Weights of a small mixture-of-experts language model, trained from scratch on English Wikipedia.
Size: width 160, vocabulary 16384, 22.9M parameters.
Below are experts of layer 5 (counted from 0) of a mixture-of-experts language model. Rows are named gate (a neuron's input weights, with its number), up (a neuron's input weights, with its number), down (a neuron's output weights, with its number) and show model dimensions 0-159. Each number is 500 + 50 x the weight over its row's rms, rounded and kept within 0 to 999. Numbers have three digits each.
Before each expert's rows: "gets" lists some tokens that make up at least twice as much of what it gets as of all text. This comes from a sample of Wikipedia text that the model never trained on. Tokens count by the router's weight.

# expert 55
gets: " of", " for", " in", " at", " to", " on"
gate1:454500488423422516536463410441501428494541533479415458566479469490471516541445499525491548510408502511525471497533489469509504539535524573563469418451534554518597456507494592377471512582500513510500442451481618528571492497452444490489464488471536474609519463395490485520502558504469611564538491531478539509443479497533478481465521490540540445509450523534559535529517430453479523554510622570428484474503346458613558480557459496351555489513444442566487459460482584532585542471490434
up1:493486529500536403442442523552456517489501571487430488495509565551537526572566567579524489459514488506517517531445454489505448428488468498562447504603519349576512501550566468549525565520490485486529498442466467376605535602500470531466530479424385450553495441570544545527528547493482479481563545623536500458463493428483605497466505516516566455454429440357397556515530449493498542553510385573545471567501468474487540489545430506509475509433509541523498484444458498528529445425456499
down1:443509505552552503424481577420535424477470437501533541532505517418552499493516486451483487614467453452416460473500457446556460535460584571553346427537478551526464554474516562538508456486540493466486528509513531416456504479509441505499497531458515529478529476481442506523434536477531421467445525462490511503492545398484447465468400490490702422534553501585470498568542481517447557442491477422447470559391522494490430447426481454457563402559535501555546524597525575433495504543501485

# expert 4
gets: "1", "0", "2", "3", "4", "6"
gate3:478415553478451548562504537486567509545441540503470498498535513513516433487448546495393551399536536473583517457482548500563435467556443425449466507497492507504398415420562536436551525554484493533569523564545490524423463491506485491547401503544604489502476494525535551429572487563473426521568531563449463583495534402532578528483568407505529452512440452459488466509481433491418496570520515501558430478505531457421570516462489428440538590601563464458517413443444413475472428517414482
up3:556534506519522486531435474539586449485440551540472608550476517475456525513508457613514514539428508539490445528527518554552494513471456484521552373560542464541487426468392518594612497492475517447481515542488531473540602512519532441508516525459507457475397588498509555361523440536506539502571622530445535515519558550531495548539413451486492388521508492455543572512388498438559588550432539530507488516516515451584582437456505499497584510530531526533493613534510518485523567575523537
down3:435450520512508511494523512450603467472571517483488667567476526443557503529501520476433533487449559419569518576492472465536456620502514429458464424462503554556478504456455563494430537503520523530541459505577453482483566505516512501480562543529388438528437512497441467488429439530506428469444415453535576485513559493460541439488560464508525556430503371607447599527520506486458426425541580511561500511552487441513550481529414522500493535457550465347561529542517500543522437481451471

# expert 27
gets: ")", "\"", "%", "}", " —", "),"
gate2:473592543514604455443474650504485551436549532524625529380560506531429544524462493441540467539551412564456461452430519547514566567530543493493532646597465517488502529514511495435531494495540532552507544509595536595511551522548533458540538597510487502587569512475582497476549486524474539550460520425508503473529500462515545376479443456611529588449507470525465552503442491472491508511550578483407474485492515514481451506480436486506509490432600527462549455457469488448515454505590499
up2:517511487456491372566400505546510484438465417491562525506420418494557452508442567404531407528504459477522505405421460544466416543512495499599477530453613543552496564542425516490405583554531556511438440525602406455463512439592511542491473450448505568518589523521455518577503501527450580499565486507497375408472507496474512441512516477531480567453459547463477532534557564524442479496473509544540494486475428537478502463579504589562562444455503545489469441465469464486450464512535454
down2:466478570429482463478519485473442425553534460467423465605489549463432569518506443406493515453556418529455482437527503507442436499468473477476490457529530534521481404455480574422352493503514531477474485558435500484471448512553452586496634468486499536416447601556461566523554487473401490561514438489488517493484498507516464334471580568590579485534582542496462475460498558491463441453457501618580447469520458506452487458490508475473526500564446442478522425475544477542575498545523524

# expert 26
gets: "0", "2", "4", "5", "6", "8"
gate2:434526502555486463517509548486494614522474457573498618538535501564533417517533446548539537464542519623508532441493477521494518509469432536514545550511435562429405501519488487553482534545522560516510490558466554493585447567539510480402534433473457554495447555600431570499508430418480446551441523426540477424431533474613550470445487488550526402521565401578590468436400542575427463547480545531588526480499555486484481492423538492581556452549508445513503488544468533537523518540502431
up2:421512519519544480546423512446515465474538570426591494372540561497470452476504425431498576562480534492577470421449435614505549471510476568568535602533435504538509473381497397475541494487557508522543611436530493408533576510391427462491504485496570460563446467465559552485506493513483463472601405535553535502461474528521469555496469514468510516361552504471488516506509574510430399458596574508566534515529499520494459464439524453488567537442490456495457462439467514467528523504464514
down2:523513526469455542495542494587522493568451466438559555495483587491552564498555462539445374542471431438546518511504590439504485447427442436465557460423558426482464557476431531442609492453488566490503515616433491466447446431484582529538490501440432486486460525466428575630549471520510465516469512465501476537532549589469522526467511439477554515544553498505413598443526500533503463461544534469478481431497480490555589587534440492508421593514530462531465596540558476438542537479615465